Below are experts of layer 2 (counted from 0) of a mixture-of-experts language model. Rows are named router (the router's row for the expert), gate (a neuron's input weights, with its number), up (a neuron's input weights, with its number), down (a neuron's output weights, with its number) and show model dimensions 96-143. Each number is 128 + 32 x the weight over its row's rms, rounded and kept within 0 to 255. Numbers have three digits each.
Before each expert's rows: "gets" lists some tokens that make up at least twice as much of what it gets as of all text. This comes from a sample of Wikipedia text that the model never trained on. Tokens count by the router's weight.

# expert 17
gets: "it", "is", "ac", "ut", "ens", "ie"
router:183101114101089149137090108183143093102142167139087093141134084108103088099159159130142200078146170135152159139109077170105111097186108108133117
gate0:110075184137055118181081125108106159183175105127150155179137100137158138089140101117092101107154167119095144106098184156148144140145051121063171
up0:141112128145150132109132170113136126118148168157073102126168105098139127119135092085130132149120142144117105151095127108086143152056113137128172
down0:120117104128141168109148159121094132137093132144132131144206123115107101087142163107067118101146172188175104160135172135188130095175173140075126
gate1:126073123039107125126107132074185129144117126127125124070104123154140123130113166130125177124141119148076177054084053142080126163078118174169144
up1:151110111064117091102201149121171125148160098114140141137137171152156142143077162159121159132148113114084164123142129089088115162097091130174120
down1:136137194096137075151124118143105092089102107086083069117211100113086143144089103137151042198152125104135148108110097177123148150106124094050157
gate2:076119090121100105189155139095115047079148193126147111088149109119178088109133095091124178146138092191214203116155145147128214132158084131081061
up2:082172140128131144168188114106127021129118089147123126117117168176101157127116092064144124124138135106164161123141113137102132121120135106150055
down2:116152108150151131158147170058150126096134142126113173140128123097153155133087140186133110129140134122086108131147131120121061113089113118142075
gate3:112083193145115119175170115173115132131073071110111119151147130108149111144149096163110085096165112132149131148119152125171133080154169141171142
up3:155079127110095114140129092130064136145143164159123143066111150152151129114113151067128064105112163142143148122108104112073136133150108135176160
down3:093067120168106168116065158144131102062128151109072129126143145119115126134146136178133118121132178125189140094117184119110120082144106089135171
gate4:149140137163120120136172125125119172138103131165174157201130103145119160124200168119109136099133080068093173117104120121138104167077122136067127
up4:094078179134141156115118133138189089106146159088111142128081214114130118124076121138151063118125168178110071164111196104145139123145140131126112
down4:145079147128105115184140178117089110134140119171174113172126135124091132144106219163129177134145087039178109094085129090068152154083092130126141
gate5:084153179174049072187147118132098129139122103130103109134119080147089112123065098082118095167109099066126094111163123114168158068188140180154199
up5:120137145104183205097114117135134179186099135090164155126110232129168125107187166236103138128160139152111117096073131146128134237080111123107087
down5:100137139104122193110104097087104088101161122163113118098084135106134122156085099142089151131159150106108144118087119068098115089169154166173108
gate6:148102157144099097129114106111163112127115166105084121049133173127190124152136174116103168130149135131164102105116043164128151057146173111171158
up6:086137159121144122150098112148165150087114117118127142101127164101129151124244107173122123132083127075143082147156145124130126092153146111159100
down6:155176151124188152096140110185127146119095115133129108155106113054156168140144088073115115171098105138109093112115145099132053152177124125129092
gate7:175132160100139131128190119152123107110118109152143148117160119117120077140111136109110169097158085166126116109100128096124160115119100127154153
up7:165188190084156157103155126109100107099152168134168121139106168120108066156047124149057134079132124070096129125114145134180090137150114095155140
down7:107140121139150129120155085156110090118109113139147133109103182116180134091187121142183115103145185121080128051141143123058162121161136140077146
gate8:109144120069118108088196110130133176126131137139123149191144086138115136082140089145133162198147106110146140120037146102189176150195112093140155
up8:097157147162116154100138135127137199144184083215108118123115139114146112108118146152080101087108093135172074111105141176110134067175124157113147
down8:103096165148158146155142176167192109108145173146150102122182138155096115205132107072128092098127102070074132078179138144157146118129150168088039
gate9:157144090123116133130181083087113143170148172145147117096099138077120190202121159143148192119172104117117062094112105177081197067111075088108150
up9:197125087149129150134142126095101110124132150108132141162144149083079167158120117147154109145093090108088109119147155170075130123082135148175148
down9:140130151095105118127129128153180119187093094174136157112144110069121108130162191176155110129103103108080201100133164168146110129074129092135188
gate10:177169090181078130122081135152162169166153104071093116097120157167111125136106142138085133125149161140165132177149165102168131147166168156079125
up10:147123084171096149122096149109157166125134182122086170063111157135109109149089066153162090146151164149147093150159113137183101159161168141116129
down10:129180129104131126149111145169120097094132171134180149111123078143186189131114143116144084095181131047117099124063099059080156141111102076123141
gate11:167174160105067132104086135163158127188123117084118082167140116132135099142190164125135058169165121078112130162167068127085047097178122174145127
up11:143109170163165118104174130169118136122147153142120065125197099167079143158134164183165120154125131076034176132179082127124128142099195163129181
down11:073095121139149135140130139137072134108113103212144160065141026132100128136122105133063086156157064098157068118143141126148194122125118113117125
gate12:073069102122199082127083096118128091092195138106098139124120144157132166088127169151130137096202183168187151103140106149175124126079112126155149
up12:160158090177083183136151138121092141163143112092135100203206117105098122177189116176122124149082058096087077131132132145095152124116146122136130
down12:115108198123137115178143123120187118093158097124149120128154109132124131129123110149078183081141047142142147133120135173136067129120139112097115
gate13:130092158151092110151115124113109167122184108135092133161088144126149112062092096156097147146117125060182108123130104090139109132135114208150093
up13:126113044133080130129109102104135142107125078100093111121127137138114146152115106075154188136134104164121129144101082189127127170143083055093144
down13:107115177158125142123064148104143138177139113153138107108125159128105155149151152127131160118101148104149145039127149096067112121120150163105155
gate14:148113123122145129141150074159098120107117085102130083127154123126135066122078162098180119114142100161149146119145158112140100086085125053152090
up14:134151065097149141139180120141049140079123094092155154132145070136184115153113142117181111138098087208159149136122134096147090134144097106146043
down14:178103082123168097112177129080154184161144099126106146092070102098204146130142143111116088154176109132120085163125126132234144169116092110129143
gate15:196162114120085119153055131111119142130093132120145158093085137173144095153123157073191122133133130119126146150145123167128107140072190111165144
up15:154183103139080129150097150136149094071152161117129168115118216164128118130116142122122108083087118187144101169093139153129111127085121094200139
down15:100180116112170115094156112127148131129132034176142181124150105167132131104099172096128147096119094104110094131160111082177140098099091147149146
gate16:113133109125081113107140138125139165168177126103124129101206037135158162111093191113190184097152163121120098112174072112124158157027100126103131
up16:111125137089205155179097074163100095101102134163094129171109190090118081116181086110086118129167077144112118091127116134131080077205160122203083
down16:104110129153110149126134106145170119136116132146100165125126118141087136119143148136145139096127061138143106103008103134070134096133179137134182
gate17:151136114035177127148157117116131111163170138137153188151201131130143108189081154131141119118109138116164120118031160134114173141099135148163152
up17:142141104092111132193130071147100087099135138142154148165165095150173138053214130080110177150123190143130138106094113132117173151121142139167189
down17:117119130114114090188149126125081146120181142044139085104177148111191066107112137175149129176149174073094124113117136111131152140121118111185148
gate18:181171104138163164142165169081086122117126134158106138141156105051120160123074086084167140121087161147114092114129127045130144159141145146144085
up18:193137094160133130203150146117074168126108126156075126140108076072141126131104091088125132111082132162055119129122102047129157157138101153128132
down18:160136128162176144148143132115102136073114112108109085089120102052102180093101074099156144142132099165066117104142133088106134144082188123149147
gate19:144139087144109155073156107119042128066091170162153140069108113114098140140083180114157175111151095110179119115158154098136102114142110181126057
up19:156121185098116112113128149136189127138164123151095146142117094147124096180155145150075055148099205157092142160127078153091152118101130130113137
down19:147133083157141187077128127180058101122134170048101136156108132102124141131143146121058112112118140145117160145086108096172146101075139105112162
gate20:137098128068102109121121151131156125107160128113151123129133119210101098149146146078096115159120110057141094090117096039111125127080102110145100
up20:092187131077155128145168172179144148089137079089081163123125123063140124147099167159108212099095136098104109103145101118122117001121171147103161
down20:173112103083096107160182127084115103175142052108163064109124133117064131120120114130087095150145182095110133182129131119118176129108108109130117
gate21:150115112062135105178131098125136074093076152085127100132091104162184186121109188131169148130162136111145131158156071081123200078142158124158071
up21:128103089092084148133108174138117091159088153105102088140108137118145158138103165107164127095082125135152143162089078092114158124020090139174090
down21:160136165069157082087107086114114173127107090105171149162106137100054132129168120135110153083137103101057126065127105101120120137120123116127198
gate22:164145124187170170182194114141056086162072159096130164146096119111166086146100146107153132125148049100127166135138066089120162147109077131165107
up22:094072107147075132150063159141105097127107082158124123085158168107105103158149148143159117195101191129127085109139116123143169153088144158161083
down22:132088145118079126070108128121119094120143131152173146151155059084183127139132109166163105096127095096146135099081132137172158154151153124142093
gate23:124123150150095071129050132150137130121167157141145173107147085109180111117118123105055084139157085147143143062174087129087067159098159138116124
up23:093178126152085144164102121145114100129134098060162163144129073171081097117106142060177179112110098135156186064102098122184148162171054107106097
down23:144152137155159209105117166154131125098095133135113171164144106130092120097116093100107124143093186141096130128182120132134132144134119109109127
gate24:108142099176126106146123096153153124151151126092084107132108128131090160117163117090175176168135149082196111166102089165064127122152137195090156
up24:118149130116130114104135107113086157131134078141122129187145162162114158136135136126123056157117139116124124133105108069171173103150155117190077
down24:125156116087124144148120145176157111112125127154171124126166183122122157045154196085135115142168142166110120160214112124107069123147101180145108
gate25:143104126075122088113091164225144131201151108125129129127174099186095164096159058084099252099139094128144065171090117132113109127096139132193134
up25:114173123122126083149128192138171083112125144153091161136169190089174088142195135133087159116140196143163146086125139150122136116151147114131124
down25:148147128119119179190127109138142122150083148118141112109088095147161142132121140123160114102117061118101099095079122112119125106157127197122121
gate26:135113112108142182097134078109117105116144143118140124149052114192178136074102149172163093065106128108083145150060161211121099165173130071090135
up26:114176110152136117175142147171157133104081145121131119111136092103094121188139134035101150111135162170179137123142138089160160098062105186166145
down26:117157119127126102140127091138138186145144099121109162156153148075082119183162135118088072095070136138081110109052111163169127126112123129033168
gate27:150061150100173151100117115131155147061118096145115163168120161111159113130117115187143116111168156169150104111139134132140129094145169130123163
up27:128133132159083120159118084071088139160132175101138119092138149164130135140159135074073130130105114086114187080166116092146159126155133096132067
down27:092143117066082121108095096084172112099072084105117152121143175121149047131111153130099141174158088148108197091163132158162170163057061131147151
gate28:103179157122151146170087156125148110087156110177180214135104188169185191120118094143150136093113111078141169102121110153206084124152117123131086
up28:073118199162188135130094133105124097135106129092158167135132125159131098136155126174097217177164090129110116104136165085151106082112127156139167
down28:087138210150117149155102219082089124183170067166152183139122125187146151164129110091126186080128099172116036101123136102188083096162094081160136

# expert 8
gets: "2", "0", "1", "00", "ic", "20"
router:156128113125109150101138101141138097152112113180111093106145134085081129075145159106094147048147124104180172133122061145126118123156132149099121
gate0:075068157116085150121137115139128178155112113152102165119116074120057149100158087094059119133183110148135109145145185119141149115145043130129073
up0:108106135153156182119122116122167164085072119135097110152156168164104129142210071059112120138182114142162055138182169136185157100135068119118096
down0:134100094117178131119109114096105106150165106173143104150150101119085104110080159152077164180128122123096135121146113189182133107152061147152062
gate1:109102146157138046105175115159130151107175062117127160143136138117090132101119153130185106093109139077198129153100125110144132080104064141090110
up1:148147155109111120098198124136131166081123127106132137122151157166118143128133086114129124120101096132131099113085083133151135074183106168038160
down1:143169107111059157144148086133096154146171086097135148124130158118107124097077121126171072146132187094163062141146142098167166120119158083148093
gate2:164090101087116108172105117216097127105133102135140135100120126094100142106154110120156153135151123127142102111117101167104137097080103126084082
up2:131088107151131123174155134150097172124185139137156119147106103112105186176194129127126161124098158123093082084133136128160113149127119167102120
down2:181133106126177173116140149115079149144154117160097143138146150092108140132115124165149055087138139123110160100146095053184084108137153109061074
gate3:116122102133092101141128151206123158147136132094177091109143071167037075161108155085128114144063202125144116163077145120098156169119105139089143
up3:118150113141124115155170103097137118150149128156129172122158095124148199178109166141078078139080068103108148066106141102090120091089090135117190
down3:075116087174093205138176166076151135150173141145135147129144141089111151158113149151163097091182106074111139116203081080113156089115126160136152
gate4:154119081120114129185110147138079105137141075067122158087113128160112115116135132102100154105157089112119146101199112165123131136178145125112167
up4:164119124101107136119154150149084102143065089125152171117118084184119120065131149151066090111206096134164135118152174175132117136142167139138088
down4:079141157131153087121183126136173122148153168156125129029165118119173125119047115106114126171141080101113177171124098131116136118105092146159096
gate5:104145151134113126141124153127145104149077139091110110159086092136095089113097130125103126180194083167128144083127131134063125136179123128150114
up5:154078089083114187130132180151108111160135102117121143109078104177133105088134100175102145129189108142139086055139142176114064150120166155116132
down5:149033085165172135069148078167163122079074167101115114116107074105098145151147114161127114140107123124160158175160088162119125130116119160131203
gate6:158079165087102085116094137136099093131134090139167098092099154067093135097150131140173144131156125102130087112194100192142075152128114111135132
up6:128152049109169125146103116155122101179126143102110074139189116043108133125132087150136149147146153150161126077123192127089143122123082173118131
down6:070182085089147069084155156138102133131101119147080094162155032155115104185165150146091141088128185123154059156174153127099146100148145197154169
gate7:159116148131210084128154127090114125109133105131149101165062158117146077143110100090106123168180132116169075180079137118066144133127108098107136
up7:145134078072171122129108121144122062154141092089176118139130103132142077113167154138133134150164153146141098116159066110138123144177138158091114
down7:200137082169115170146081085180145143128042157161137148118101168128107124159103119188088120128163115148131155098163115127132054101127096153045169
gate8:134175114119152112133178103170186097163143157108116178187109135112157125053111133136194063038119108132119130154142174114140127110157141134073114
up8:088156097125104130091119177167160072168194141141095179125097072120104150095180140096079116101138187103101141123179132121193171183104152127099085
down8:094143123178148138079085151104149101142121119164134126118134141125108113132170087144125157107141182163174141094104113077129126129159119125161095
gate9:161096102152121169154159099149107134149129089196121114156137141098089117086134095121139167113153019186184124127052165147141098116037137099113138
up9:141110070144158057136133140092126122109083138151129095133126111153087122106160088135123074102198093070164139117153142147166099086166094100133121
down9:161130136157095133121163179108106098184114147131130150047095171112149136119078134097158149165070127170112143170157071123127155109144156190173111
gate10:075113153179172141066099154108096125084097118176075088166133120131140143081168115131101066096139096170183085121159133089164123117145091130121127
up10:150097111157061147115118121163163125170139130179131091109119083185146186175122161100141146169115116128157126125104161079165148125108137109113157
down10:164126132130153122107102108122137113172081139137101132100167134074114170084136082181151134055084066117111094112147139089140107183116151071155168
gate11:103143171134113111110170109124084152134145155161106134108145118113141164147087129118123120117149124166125117136144131097146135126145089099152142
up11:117109088132136125163081101131166121167139141130115166220093106122179139103109162091104184116129112150136150121162131106108116168125107106178090
down11:101091162113062128151120171120124112140128163139046178120175124075182117097128087169176114149135121108173078126142158155144135195086123145101177
gate12:145124121107099103118228077142165120090105125123204128154161103200140090121168159146106135041145162122173174146109109143114173156141131110142084
up12:103169171150085152086134096116137135168112124162128150149075164175148078105168173161163131085120153154145179136119193110144087145130149060134077
down12:154120092116133101173098123123112152147105136118133155105164100176108136157118116152110127172091145170189180162125083132104136076160123140132077
gate13:192138144164165139101170115142145076123125157132161124114105083192128119180109146112125107165090178092132127071118104098149072126142132089134077
up13:106197162152148124123095125125141125162085160111144146146136167120072078102114092151164093050157094138152113090143107145111123054149111164177080
down13:100120157133161113116179139089111132125059119144120160148144087134140147097176137109146134151109157117119147126131091183177080140101151193089130
gate14:139180145097125099149154158142206091170114143167131148143109123150142113134094210082084058098131106135128163137095093125098086116163201080088091
up14:096125181105125071120156119082144101152126134149144174142117146112128083121104172099122134091152123085141115137117085105132151100176150067133140
down14:103174108108120067123108121110119064191121164149070130159172183121131115119102143075217175129149161128125094123094137126163146120099132176122167
gate15:161130173088170161095131085089161097156102092150126123152133086118088091162189181110076066134164192110117189112172116107095175104157105133151117
up15:092116100161135096157143164133145091043089149059156137099114150104158162122151117193199126198093089141136072109117139136093142119111087170093116
down15:162103136131177102146148141125178128137096153176143106089129162104190085116147101126152074130111153142127135077085068138137126124142108152081038
gate16:109146155212147187140096118130150104115130147135147132129168110124174097148171087083112104178181176201070127142178162109155119126133105135160115
up16:093124146112116123166104095134153194199108119107154154152127111111100147121168104139190119125142141066094081098180110137160185143135056145123142
down16:102066112177105128086149052177190177077151095137081083158059193109140126122163065132150135147138138139089123141192115150144081094129130138113136
gate17:120157156146115211142150140100149104124172100164128144108158127105134069132115108113099161140158139150110129150097053118115161168145171071157037
up17:119098084116124140106126165153137153128087127077120094117112170134167234115132128143131117191164083146126095140191153180113092163178111195130119
down17:146081110157047117124170119097119138085104111093160067132090150152126155128206118120073091160189146171120114167117067111132092117143120198152112
gate18:121118145108144192146132139151150111117116147135151088094088131154148093161077166125128090051150182148127099102125064139151153130177133092122144
up18:084078112139143121099128076094110115143143138096150148139106180144141144082124095128077136133190069143196126136092149162120078166115062140106169
down18:149142157175119088184139121140092152158045101151101124118076115136116149125196168138123128143151108156120133080050099120100134123148056161141092
gate19:172129106097139094085110115088100134130100117143175137100117121150109125148143081086141155006147083092134186179162116138115123196161077177118054
up19:116151085164149128159136148187133165115076185120136108126141117096087156134161105110138157150138146095175091100118210145131137149110122126086177
down19:134104171124157157072072112115174076100157120072157111145119155111152125123161121108126096131114091115160118168147148180077110165126156143123063
gate20:136158157169117137103139090132164130121161180129174072108149195068144105100062161141110101129113089192153089103176141085163110102119118113146159
up20:133166105169094101108114084103144187142056164161151056123126068136167151140068146115109084180141105157113097115158092094154137127168151165100169
down20:155125116153093006130108124125170143128103147158133127156145140206155145167114143096094090185171122089104129151136193162089132095165125137104144
gate21:173095127137136091184155125121173119180127075108162066141082158165180131190133064151120120097119159145165159144079091116159078106162148199164120
up21:135157179155166082096102114129146124122109136106107135123130084125135078106129142146167102148108122098154135155134119116104128133137114120130101
down21:099109140115122145107077137130122107112129146077108127188132074134107134098139158121162086152140097136106116131175056111158163122085117132071127
gate22:167082125130139159187145181046067181134143022161137083139153102108120124141133103126164169139123155096131131085153146136130103146123129114125198
up22:068149129175117144125132114144129083129104175126102138097117169138145125110121130102140141135156104153109126125104071123117179122127125107137100
down22:123154139099065078082130144104097066112152173123187120161126081085186189112162161124074127060067135162163146172128146146159086147118126124115125
gate23:086106137195125161095127126141153136179154117144156060128133150120166113066118131179112056131073184126138147064084068123103118095080108128090106
up23:121146122108049130133114172168204126101138171176131052110180098161139139144152144105147089143160107182067140097142095106086100103128075170132146
down23:097106131121128138131180127145092166170145131115123130120086137114139058129211064093106126131128139190141115088156062099128120141167116170122145
gate24:154129098096120109114140140088159110125134121180135105094101087194122172156072157115140044087127134185092143154129159137153039088171146155114141
up24:112120160112058045105126178091140134078128149137141105118150123077116123165126155086110068156131077116148093125133188086120098098188166133097141
down24:098134157104096081120090054157150131179097085145118149183081114111126141120156143110134108152145093164105109137144179100098139126144114095146143
gate25:157158127121120071126176179176145077108126049175194097120172077137122083138128057153130113124198132137163143144102109124117080137129107172094154
up25:114123114136112140105063144101146111191138181064128036123156126140188127121075123138174126126140149107152085174097128077114193197104173146144084
down25:152149148110133132126139167096134173165226103147136087101161117130133143132159099072152084148132130135220149106163171077172156137112145084118146
gate26:134118153156158182151100095153107154150117108136126117135107118119078076118207131183122151117150128104111140080140144146102076136081148099147130
up26:088110087061148161103123167083137108111095141086149125184146128096108074088120130079112108152168156098170122122061108094181121129169158087115188
down26:106119143178125110122145148148131115124140099161133099145105059072151140137128159181068127128050118088142118126122135088074152107140074133146154
gate27:118135075102121131045093146158145177143113152167136155065144079134062144200103141150098154102108134106002125152089116111136162108161150093098115
up27:160097123117139150155088152102112128132086145124121114131090087108137165122138125060136151108146135193167119140160117155122073140099191075127129
down27:077067120106190136103084099165186180116132100086102140091151086129077128192121121135137187167151144078061147143095115183096166147133104144118138
gate28:071111168155167133189120122169098143131111147091160169166087112171113118156095121079167134121117120127083076118101104100167175143096148138099187
up28:054118143147112095095080105098165085078100146084156125132142097118130122100136094132163110145100123108145146124101174126080177163109149167142123
down28:131072168123126118107111130136144109095111104141136154077102160119136165076134074079103129131117134128140151105115130078129138082153089163076125

# expert 3
gets: " d", "ation", " out", " New", " pro", " com"
router:180075122084111169187096102159118119104126182153116086117116141142114097102171149113118186109144141119171181144103097138133133101172105139125116
gate0:124111105111171092150161110111123147130148175141168075112137118133087147168117121179085105095120122111152119126119121161156154091116122173134125
up0:073111134111117101094136134110164165110108114168108105105136083100110152163155105184121147139151142103110073133114142148079110146177168156154119
down0:128108108108146120106119080162076132078056129071178136161168085103091150219052102151061128108137120085093156151099113112142136184104140152159121
gate1:129119144089136151081135098145078101168080159154130121110123179113163153106137121157156157106110154076189107076136094184153094159143144102111109
up1:153193175083145113134145212115127128183115109112111049133129194116116128163176154130180127144091116118118138089075151119137135162088134096153133
down1:113097171068133097138141104124076064150110167140168088127116191098124155119113139149110169103125127106198130093117132160086102160114091145207104
gate2:154141164092123143135094093135099060129191178124143166099126112142094131136146081132194169167082135129135131083116127055095139150126093152086079
up2:116120101183088091112121099068120179134212110147130194093159074131119139159102120138162133165151071133144137091125182094153156140105032075104090
down2:157098108146225132133115106135173170138145176067125093110096102127150147162100121073139103139114094125136155110098147111175116134104144089133138
gate3:131086162121155062168158145149107131137146129125107071163183091121131118136170080139130205137128154072133128163197165168145176150117148120146103
up3:144094138077077160126119103083119136122137165144161124101204162151206141161102127159175098109149099190124133118074127158140135121104118111103122
down3:140075106123083114150121153147146120081090138168186173134166131123131123148129128150147089154131078160127141088159151146066155143172129049144170
gate4:102146142089140057151175174201140117138167149143173110174129090181148066074121140139154132121113176121082177104155120110095109089090117115114158
up4:190135111115069181121129085117146152135125149104137126105115119133160144130132108110081074098117067153149081140177138120151164155147156179167083
down4:140170125142108115141137071182154166133127044081143117141080119107146121144150127098103149073135043128112120152118112142140106126085120045182140
gate5:131186051085111143131149146126146097080147099137142135131132170118098088048208090120150149138150132088089135145086117198122103148101132149140115
up5:157114118116162106133190108171073143099087123143138160098148073166119184196063095130094121071158128104146095137181120140101189091105108110127169
down5:167116151158127101165159149107158175154078083115156109121111117132143146067160123142122139113193100084101187091177135113163117195144154150188103
gate6:141153135159130160123148178135120177152154139174124176088117185123153154150138166152154130105119159118171083104138129129137160113155185096106199
up6:105097126104089059106148065164163088098102148063136163163142135103130131167111089086114101097110111177125127131105090106102143094095085138111173
down6:194119157086129094170165117107120162126067163133151140135102166137182117137142078131171113087159112129112096143105151113161175084106115157079099
gate7:063128091152122189145137104099134086125131155118099128143062125123151160142100190144080130188160118067095093125112117111105149139127165124080121
up7:127161177114155087102165111154112181102071175129083129115182095146081114090104152114112078138076129114085146063137179124066097075148166155128118
down7:162110108140142156129144162091132102053103149115125122087145148150147049189110082134046070102141115184115072101103109165102151111139178105134057
gate8:148153138106094086192114151099147118118161187138164157122107194113101133148175171134178087159165121145135173137138099153121085087098140123145133
up8:121112104156089143032107119130134101107139135100111110119116155140112176125130147122172164070148109097149115130159145173132160120110128200114127
down8:129149115163142091173134069156136142153138162120166102111156145123143149122069127131074169144131125118110169150083185104055214218145084135177097
gate9:067102091111151105053111106161145176203142121114172065117131168088110165083146125144094140137107102148108134112134142069112132123135121143148178
up9:109145132074129184159091173114111195137093124084131111157112159103130135122100130106077147159067067127113166116187173090096151104090107134202144
down9:103180093106108113105111145104151127147101136115097169081122134117157131139145121149151160073080152148128147165160137065100183162120092067110140
gate10:114164113127074206164095150130150124106137149109087099112164095167143118127201160161148132174177130097144157084103207161154104139126117105068098
up10:150101162167155091077150171169123067116077131152099176168180151049185150171104113120163125131132124097160086141153084098119085064090135176130136
down10:171107068130134090116157192109072142091095133112148127171169189153104112110072165137171164115150131076082114158119103167203167115105112130097115
gate11:196089169159101154127106124105139106099138155055156098168110191116125188146092205125089121087159128183112136095124113139106128091143083155105131
up11:112127128129074132198101082111133169128102169138177086154149134127102102049174116169152130177113137097131082200160100082068088131133120107167091
down11:152157138131139144142109102103192110118177091147204112167103137114140118137146085119098169117098132142164132181083142126109101109167169145143147
gate12:130128118128125109152119135120109175089108171155169130112125109136131093046101127198095146141088055116164135191142122118143123165072095183081104
up12:153167096139204113153124127048122137103116088102091152163173149130120148112180204072189108158173115091129109095106138130134122082083083130161115
down12:172147145174106115128134117100107138108124088134110083113106078156094141105058194108167115099077167140160103113157091180167098106173121140094140
gate13:181138134055167126104143132170099081111131126091104072105097162118113117112081085144132154140162134126103186123110144105139127152093137090181120
up13:136138178134188155122126191102153127150149140081113057135115138144146158080129158097141109166140125165090145155135155111105068126101117107120113
down13:131100123185179099131149068108103175140111102114108130185094139095203185127169140125212163097139175158039105111179081164092185158145107094170118
gate14:097140131139126103144097131143167147090086128121141120156145177111159210132107147163097191114139099135129142135106130140079144094103109138150133
up14:153088110125129152080121151145091098152188080109109095125109138112089082127163102117188113150110132091085093106106112150159129208134111135109143
down14:124165084158113151106115127102055116121103124084118168167113123119128126150161107128104150084130127146150177095054166127188123099136101167138159
gate15:080112130143087159120090122084109113185143118180162146110036166111145114136202133164113118151118108116157145131170170061123127133105081114146108
up15:171143135147108087143118157162163162081120102084089107142151103145141145119069124159162107115117146120156141105113111155065071105159176103083100
down15:154132137083103055119060129108132143146108137135172109180111132105115101216115117124126141147086185113138188147151159112064128087126170120130112
gate16:164143154150108195152091090084113156128122145135117089141146168159178117067139152149100130051171145171154129114170068156133106130127098132158103
up16:146099077100127094131124129173125131131139113107102120137073099035107179188126122130160149207143112062098166110110137133119163075129113144116077
down16:147188166147086083118195135070175143098117107153081189206109133139102184172140138115126123095144100112114138096117148191117138114104105136118067
gate17:101190136077136119163131097129124156102128104149170151122066161173146079129136137124118191157096106146121174135128132126156090065173153110181142
up17:130108130129111138089114125071158125161123164106109111166120098100123160139147121125138058100119173160127130103118145136118152173113097127088135
down17:121150158140121095148150134129108146161173163099145121149086151098129131134090117156080155133102112138095127150121077177178128080120145144201113
gate18:130208123150114183162139114158128147089096125111092117190114124107123136099100100138108144120122124119138117116078115111177052117125151075165213
up18:113145127107108179181132166144118111136181130107099117117113194131117169103137100158141097089144118114118126083124062130085092126098162137095157
down18:091160141114094106089140110104129153135172104157139132104097174125136101149126097171139090156097122085144124128131146094112120148083090139086077
gate19:162149149128094165107166147108155103090141220127131143117113116157104151093099124083145177121128110195143137138091116110165117052155114132108101
up19:146115163154141126126146158139112120133121093128118118093161137109140119135122147175169088140124197140096138164115123094067165187102098148149150
down19:133141136091116122199135125156171184129175096141155139109152123160176099086137124143127041113135115041155095126092116135087097184155132140180164
gate20:182066083107212093114174091109088121115166136127111126080074133157167130133084136105166182138115134087078135162093170120112139108204100116129129
up20:122156185137100226103120136127140093094087117106118092133147146087113061110150099144083079130154124151198083124100085156147100156068093150095130
down20:114153172128118080123082112110142112104094132114164068092135099137107084128118145130077108094068145143114098142086053133096129152126056156138125
gate21:171056151153156110127103078090131118097124121149159132112136135168095154123080122161108125117123114117135082089137137095127116088157116108162133
up21:156066163092110104124195088101102191161148071145098159151168098173094139139124091130149079104167104152144106058151124101153124099131154164134139
down21:132191149157123129136153134160153149155180138135165112065082174141173120158057094155097109114178138122114112100136108165190155141083140099153133
gate22:131168153104118167175154093105104147091164089100175102185088167138120081084110071171174153086100152132182105079159059091135131128141087131141126
up22:115094128154157114072095131174183094116138105122135133159151123116175154127140144126101158071125166161193172148116110101165076142124134151156087
down22:144135128175130123087214171128150090118123127145173097093070126120145108136156139136164180145074191149123161137151194093099111150159149114117160
gate23:169112170132111095138168094082121092110104126130108154159050065169118151159149139076157123093111144129168093147141055086162147058127087123135119
up23:148061152133106048167169110206092134131070058114115139137107119157126196122118162092105098084095235138179133136078069116103127126141141120104151
down23:144136088081173119118118173116142125148119160213075121116086172076108079188209134097150127115124084087071149098159159131161074157132164133133132
gate24:110096163146173153130186151155140140144138121134140086173147099042111160132171162166106125106138102128140085122129082118103028129100098131146149
up24:149160135140163137122123098147125111181131160110163116123146133178154123135084118109137125101086126142159173138105135092114179143182163100126098
down24:127185168158169128145101171125163142153135163131105114137099107070088137202148168092184065168149153072181160107110068079118133085148104123113120
gate25:143112151087143071211127129152114107144078119175101144138120099126170115147187143157095089110148160140112177126136102156118138166070084093167155
up25:157152070105111148070147140084091162126133099077153110125158154136089108134092110115136124133109113127112092148157148134140122118180147189078112
down25:073114133143122120070052177079130147073112080120108131151125114083112087150140147082128113124173147116108119134102155126072167138160127104143139
gate26:148141087133170170106145186093052121097185150123131177065156140145081116149090081147150128078122091073116122196116152165110103102153137133126128
up26:180147118150148138107158099176103167095169141143096133078176104142110105109142045116199116132067097120166116169166155127127158102118155077132127
down26:134041077166132074126121137156161154116139174104195165111142085135147103114141179147126120182078135077184122139181152151171183167145124127097132
gate27:127108102100120091197140162131083119087096199101075101164165065097183107141104096109040148119162156136148133115082179122148116182102127100133156
up27:156165118089141153140133184112118144145115092137132121158077136067156122101173175181163147100105155115148146103116160086114085083154157160128113
down27:121105060123171149142107143111137091163099140108098153202128087229179076133141166113118136108140099118109142151137139127111209099129158135165168
gate28:142122101150136073099114121169100164092168135127055088144095180183120138099159156150122157128054171111096185089156138178117113070190122090050146
up28:110140164117130137131162119059156122105080061077108104058118139102171144084101095134117141067171096121100124095137137083179154115126125191152113
down28:152070094093117111080186178149166166092092149159067136125166158117099079109145137165107195131116086227088066145104108113109120093155126182159093